Weights of a small mixture-of-experts language model, trained from scratch on English Wikipedia.
Training: a variant of SOAP for the experts, 2766 steps.
Below are experts of layer 3 (counted from 0) of a mixture-of-experts language model. Rows are named router (the router's row for the expert), down (a neuron's output weights, with its number) and show model dimensions 0-255. Each number is 50 + 15 x the weight over its row's rms, rounded and kept within 0 to 99.
After each expert's rows: "comes before" lists some tokens at least twice as common just after its tokens as in all text. This comes from a sample of Wikipedia text that the model never trained on. Tokens count by the router's weight.

# expert 47
router:51 45 33 63 15 32 60 34 57 52 74 36 52 25 99 28 44 45 40 37 48 38 46 24 14 31 41 41 74 48 37 39 55 46 40 48 63 42 65 70 59 62 71 42 57 55 63 41 59 60 45 59 45 55 36 58 39 17 26 50 37 56 15 47 54 29 83 47 64 44 19 64 76 55 54 29 56 64 63 44 58 48 16 40 42 37 62 64 50 41 54 81 60 45 75 49 56 63 30 49 71 57 63 57 79 55 64 54 42 56 26 24 63 45 51 62 58 44 63 55 78 63 51 44 42 49 49 45 62 22 42 50 70 26 55 59 30 20 37 51 59 74 45 26 30 67 45 67 49 64 64 44 61 42 51 22 72 37 73 64 67 60 48 66 37 50 33 74 66 30 37 40 73 53 75 54 48 65 65 66 30 59 47 63 42 70 35 35 57 27 42 61 22 58 77 51 61 43 75 60 33 51 32 62 35 70 57 45 33 57 48 40 48 60 48 42 42 70 39 54 60 40 86 51 52 63 45 70 54 40 45 45 62 70 79 26 48 36 37 64 47 55 43 15 54 64 50 49 45 49 44 65 54 37 63 53
down0:64 42 41 30 40 55 33 58 38 45 39 30 40 88 83 64 59 43 75 33 41 49 50 59 93 38 34 52 38 60 60 64 53 55 65 32 53 58 37 61 79 76 64 46 29 14 78 42 53 39 37 43 24 64 59 76 52 44 39 30 24 52 31 43 55 71 51 45 55 47 59 62 58 66 75 77 48 46 32 46 47 61 54 63 62 67 77 38 46 31 69 42 46 39 54 28 29 64 50 52 43 45 34 75 66 43 34 32 21 32 53 65 34 13 57 31 27 48 35 37 47 34 52 47 39 66 41 52 50 52 59 41 37 55 87 45 38 37 51 69 63 56 43 48 70 40 36 38 48 36 37 61 50 68 70 32 46 53 65 68 54 54 44 69 59 66 67 67 37 22 46 43 44 62 51 41 40 53 30 58 55 54 70 60 80 41 66 26 16 59 74 70 75 43 42 33 45 60 56 33 40 39 67 39 67 70 51 42 58 52 19 48 67 58 63 48 52 52 44 52 49 50 40 66 51 50 41 64 51 44 44 50 72 28 66 41 09 46 66 49 36 68 52 17 41 30 62 58 33 44 60 24 34 53 67 26
comes before: "\n", "-", "|", "==", ":", "==="

# expert 2
router:41 59 38 54 40 52 64 31 57 39 59 37 64 32 63 20 55 63 49 39 63 54 35 38 37 35 28 40 58 55 59 34 53 38 29 56 57 58 61 66 59 56 63 41 69 28 61 29 56 68 41 59 42 52 20 63 45 28 31 39 25 67 33 33 70 43 63 54 62 66 37 61 70 32 65 44 61 62 54 33 52 48 42 25 49 35 45 47 37 40 72 54 52 61 66 43 58 52 47 69 61 70 56 60 78 27 59 53 40 30 42 22 60 70 62 64 69 63 68 71 69 35 27 74 21 43 61 51 72 49 58 50 77 25 45 67 24 26 37 64 66 68 70 34 37 60 48 55 49 63 66 69 61 37 69 41 62 34 63 72 74 68 50 65 31 30 27 66 67 66 36 31 60 72 52 27 46 60 69 75 32 70 62 67 37 78 43 44 22 33 32 57 40 52 65 61 61 46 64 74 29 52 31 45 52 46 57 31 23 66 65 32 44 65 38 63 40 59 63 62 47 36 59 49 70 76 51 69 65 36 53 60 59 62 69 33 40 42 22 33 34 47 60 33 29 67 69 61 30 68 64 74 70 40 72 60
down0:48 70 62 25 50 61 34 73 54 48 65 34 53 39 63 55 52 43 51 21 54 84 24 51 52 39 31 33 29 45 57 32 47 38 38 36 55 72 60 42 35 57 41 56 46 61 38 63 63 50 57 48 51 47 49 34 56 25 69 57 92 60 59 43 36 46 59 34 41 35 39 71 37 55 47 69 60 35 49 45 64 00 42 65 47 69 68 20 63 55 42 57 29 22 34 11 66 68 36 44 34 30 44 40 28 52 45 56 25 40 64 68 39 77 75 68 82 67 59 45 33 71 47 55 54 62 47 44 50 50 55 46 32 49 57 28 36 40 77 63 51 60 62 49 23 49 52 50 66 49 80 75 66 39 57 41 46 53 90 61 54 38 47 67 32 45 43 51 76 13 80 45 30 55 33 70 36 60 22 46 48 50 46 58 48 60 37 34 61 49 52 21 49 44 65 39 67 24 62 55 56 55 39 69 09 45 59 42 45 68 54 41 61 73 47 50 44 50 52 60 23 38 42 74 48 30 44 59 47 39 52 23 68 43 52 43 27 23 54 84 44 34 66 48 50 58 60 50 40 66 43 52 62 66 45 45
comes before: " ", "\n", " 0", " 1", "|", " 2"

# expert 44
router:48 50 24 48 42 66 72 40 73 42 59 24 81 39 59 30 61 58 59 59 64 61 33 34 18 54 32 40 55 68 49 37 53 41 35 41 58 73 56 46 67 61 60 37 68 48 63 40 59 98 49 69 40 59 52 40 32 29 30 66 17 51 42 43 71 61 56 51 59 50 31 55 62 34 50 43 68 62 56 39 64 45 14 28 42 37 38 69 80 46 48 56 65 47 72 40 64 50 42 46 55 56 66 51 50 51 61 55 36 32 41 40 65 55 58 68 55 51 70 57 72 26 46 69 58 59 41 57 59 51 60 40 70 30 15 52 47 29 48 59 69 47 55 47 42 51 50 58 43 52 41 42 73 20 59 40 72 23 68 72 70 56 53 65 64 44 33 65 66 55 34 33 74 63 79 36 67 84 68 57 18 59 76 81 43 51 44 50 50 26 49 41 30 52 62 50 60 61 62 59 42 76 50 38 48 41 54 39 45 59 49 20 30 89 25 66 37 61 63 59 44 22 61 57 44 53 43 70 90 27 28 60 62 59 68 30 54 51 25 39 46 57 49 42 48 76 61 51 35 59 59 63 57 39 40 61
down0:46 59 46 68 33 38 45 15 58 46 44 17 42 51 40 83 65 64 67 34 43 63 76 47 54 60 49 36 33 71 53 51 56 61 46 40 29 23 54 75 33 78 29 40 32 38 69 60 52 24 64 55 51 54 53 34 31 70 56 78 43 35 36 58 45 44 57 50 27 41 61 57 57 54 69 41 33 64 50 60 39 32 13 57 49 46 40 55 46 54 60 56 36 52 43 32 55 65 55 33 72 44 51 50 75 66 65 39 47 48 69 53 22 67 70 17 59 32 44 57 58 33 91 55 60 85 38 49 74 48 52 63 79 40 49 69 35 65 55 48 52 47 53 19 41 44 37 73 28 75 57 22 54 65 77 52 44 66 45 38 87 43 40 52 45 47 25 42 40 65 43 46 60 84 67 46 50 43 32 77 52 39 39 74 40 55 50 58 38 37 72 44 48 48 45 27 61 55 38 32 42 47 54 52 36 64 42 73 50 51 44 32 24 41 48 60 31 40 61 45 49 38 27 43 54 88 41 61 61 29 46 33 60 40 80 44 39 50 64 51 64 36 43 39 63 62 49 91 35 61 61 54 70 63 27 35
comes before: " of", ".", " in", ":", " for", " was"

# expert 10
router:25 47 40 34 48 40 60 48 48 59 74 44 81 12 73 29 48 67 33 59 50 58 40 25 20 38 38 52 68 62 47 28 47 07 36 38 58 60 47 73 45 47 54 34 73 58 67 54 42 70 31 73 48 52 53 46 46 04 44 54 29 53 33 26 62 61 80 43 68 39 50 44 73 39 68 41 43 44 25 65 61 60 40 36 55 58 53 41 46 55 55 52 51 31 74 36 57 38 40 66 66 55 71 78 56 42 64 61 58 17 60 51 54 42 71 64 60 43 53 76 59 34 40 51 51 40 28 58 69 32 48 53 73 53 36 51 43 37 36 62 49 67 52 31 30 74 44 76 44 53 60 43 63 27 61 30 72 19 62 68 92 61 47 63 58 36 37 62 54 44 56 52 74 51 55 37 60 59 63 47 29 72 78 64 56 65 51 54 52 26 38 63 20 47 55 51 69 59 60 67 26 60 47 44 55 48 51 42 47 65 54 46 56 73 38 51 60 64 50 62 73 43 72 71 73 52 48 57 47 48 44 63 69 49 75 42 53 55 22 48 58 46 75 41 55 64 65 60 29 47 46 89 60 31 65 85
down0:61 41 43 51 46 22 25 54 51 68 23 43 15 57 61 55 73 52 23 59 70 56 67 27 56 38 69 38 62 59 35 65 75 58 27 30 31 56 70 73 66 58 42 16 49 87 84 45 74 63 74 40 56 50 64 24 56 54 29 53 25 66 48 33 33 41 45 58 61 65 41 62 40 57 48 63 61 31 51 55 50 38 51 22 32 54 58 66 61 55 45 57 53 62 35 24 88 62 39 70 69 50 58 48 79 74 11 33 44 82 32 59 67 59 51 36 71 50 34 54 33 64 48 51 50 26 59 14 59 46 69 52 19 21 50 35 46 56 45 62 46 51 39 44 16 59 78 61 49 63 41 58 46 63 74 56 33 59 56 64 59 58 71 65 73 48 56 42 55 70 28 38 52 40 45 51 50 63 47 53 47 32 49 65 69 30 43 57 59 24 36 62 35 47 41 50 46 49 54 48 61 55 48 17 52 84 59 50 42 23 57 29 55 56 17 78 48 32 46 53 39 45 30 48 37 54 44 43 60 32 42 75 72 49 57 54 35 59 46 49 48 48 40 68 45 42 50 65 64 59 65 46 57 47 42 34
comes before: ".", ",", " in", " of", " and", " to"

# expert 40
router:24 56 41 33 39 54 68 28 64 41 65 30 69 35 75 25 56 69 49 35 50 66 36 33 26 26 31 33 51 53 74 36 52 44 28 45 66 60 60 65 71 48 67 34 64 46 57 40 53 61 33 66 51 59 48 49 50 30 37 50 30 54 40 29 59 44 66 53 63 59 31 66 67 31 58 37 45 60 48 54 72 40 32 39 51 44 46 63 62 36 85 54 57 52 64 42 62 56 52 42 66 64 69 72 69 39 75 68 35 27 40 28 68 69 60 59 64 67 55 67 75 39 32 61 40 37 51 43 64 41 58 56 69 28 41 69 31 36 44 72 75 59 57 42 37 63 41 66 71 58 72 60 69 42 58 28 67 35 66 62 56 68 51 69 45 45 36 62 63 52 42 29 56 70 61 25 34 63 69 49 29 65 58 60 37 68 29 38 29 36 32 62 33 52 58 60 68 55 62 75 61 50 42 43 23 58 67 39 35 54 51 26 25 69 41 56 36 76 65 68 73 35 71 58 73 63 30 66 76 33 65 81 65 64 71 34 30 31 42 36 38 50 70 31 29 64 67 69 33 64 62 71 70 37 60 55
down0:38 67 33 29 65 28 34 62 47 48 42 41 46 55 46 26 42 54 71 28 51 47 54 48 65 59 36 38 42 41 44 29 59 52 80 59 65 57 77 72 52 63 64 41 61 72 37 75 57 41 37 45 40 27 20 56 50 36 33 57 59 56 79 46 50 64 74 59 47 43 54 46 73 68 24 39 25 70 47 65 43 42 67 44 38 66 46 61 47 52 52 41 50 56 59 31 66 48 27 50 10 67 40 38 31 45 69 48 36 42 40 37 33 54 46 31 66 37 30 45 63 73 52 67 63 87 67 28 59 87 44 36 30 32 50 57 52 50 53 29 32 27 60 43 42 32 44 61 52 51 55 45 55 48 20 36 74 83 40 65 28 21 34 22 60 53 42 36 28 40 43 52 54 51 35 52 35 57 53 51 48 51 49 47 78 31 63 71 19 58 74 30 27 57 73 59 55 32 33 21 72 27 60 44 43 67 38 50 39 51 56 59 24 19 49 53 53 34 63 54 24 62 54 45 27 43 48 47 34 41 62 81 71 62 38 33 83 63 51 54 53 66 44 81 55 41 48 33 60 40 36 27 43 49 43 41
comes before: "|", "-", "==", "The", "===", "In"

# expert 5
router:26 37 42 37 37 33 64 36 57 28 75 44 51 15 78 28 39 63 56 43 58 49 35 29 16 42 48 52 46 66 50 42 30 31 30 31 50 45 90 81 76 57 80 26 60 49 84 25 53 53 53 56 53 52 42 58 57 20 35 48 35 59 29 29 36 51 80 48 51 56 41 72 85 39 45 45 46 54 46 48 69 46 35 36 56 63 46 53 44 46 66 62 62 51 79 37 78 64 46 43 72 70 72 84 81 45 67 62 54 30 38 41 59 62 63 59 66 58 45 75 62 39 51 45 43 46 53 41 49 35 47 49 71 41 44 67 37 24 35 60 60 51 50 45 36 54 54 52 55 58 47 58 62 34 50 36 56 32 75 65 51 66 59 54 40 62 40 54 45 52 39 53 86 58 58 33 29 57 54 53 45 63 83 56 41 74 51 43 49 54 43 62 27 55 65 62 46 36 72 63 50 42 38 51 40 46 40 47 40 68 49 13 28 52 40 54 40 70 58 63 56 36 50 60 71 68 42 51 72 18 40 82 58 48 86 28 30 32 34 45 45 39 70 44 63 68 63 64 46 75 63 70 63 24 57 53
down0:54 37 82 48 59 46 59 80 53 53 51 61 45 77 62 45 67 36 48 47 39 44 48 76 83 23 74 47 62 53 42 40 29 26 48 42 81 50 51 39 19 42 71 64 40 30 57 33 51 70 70 63 69 69 77 55 43 64 54 53 59 44 22 62 53 63 40 37 52 42 34 61 46 25 60 59 33 67 31 46 18 45 35 19 46 40 46 45 50 56 43 51 32 68 53 25 54 46 51 58 62 67 40 25 50 42 58 52 60 45 74 49 56 73 50 52 45 67 58 30 79 55 27 45 34 64 39 36 56 48 45 52 57 61 61 75 63 20 83 61 48 31 52 69 49 55 15 81 59 55 40 69 77 60 51 68 59 41 55 60 60 69 47 63 39 48 43 48 64 50 34 37 53 49 51 11 44 46 50 63 39 37 45 41 54 28 28 57 56 53 63 40 70 49 41 50 46 40 38 31 26 81 55 41 67 44 77 64 45 29 36 63 38 71 24 37 54 69 73 33 41 46 63 46 47 39 46 69 53 80 56 24 15 56 49 27 53 55 62 50 34 27 56 51 50 73 73 39 33 46 73 67 79 30 39 69
comes before: "-", "|", "\n", "==", "The", "==="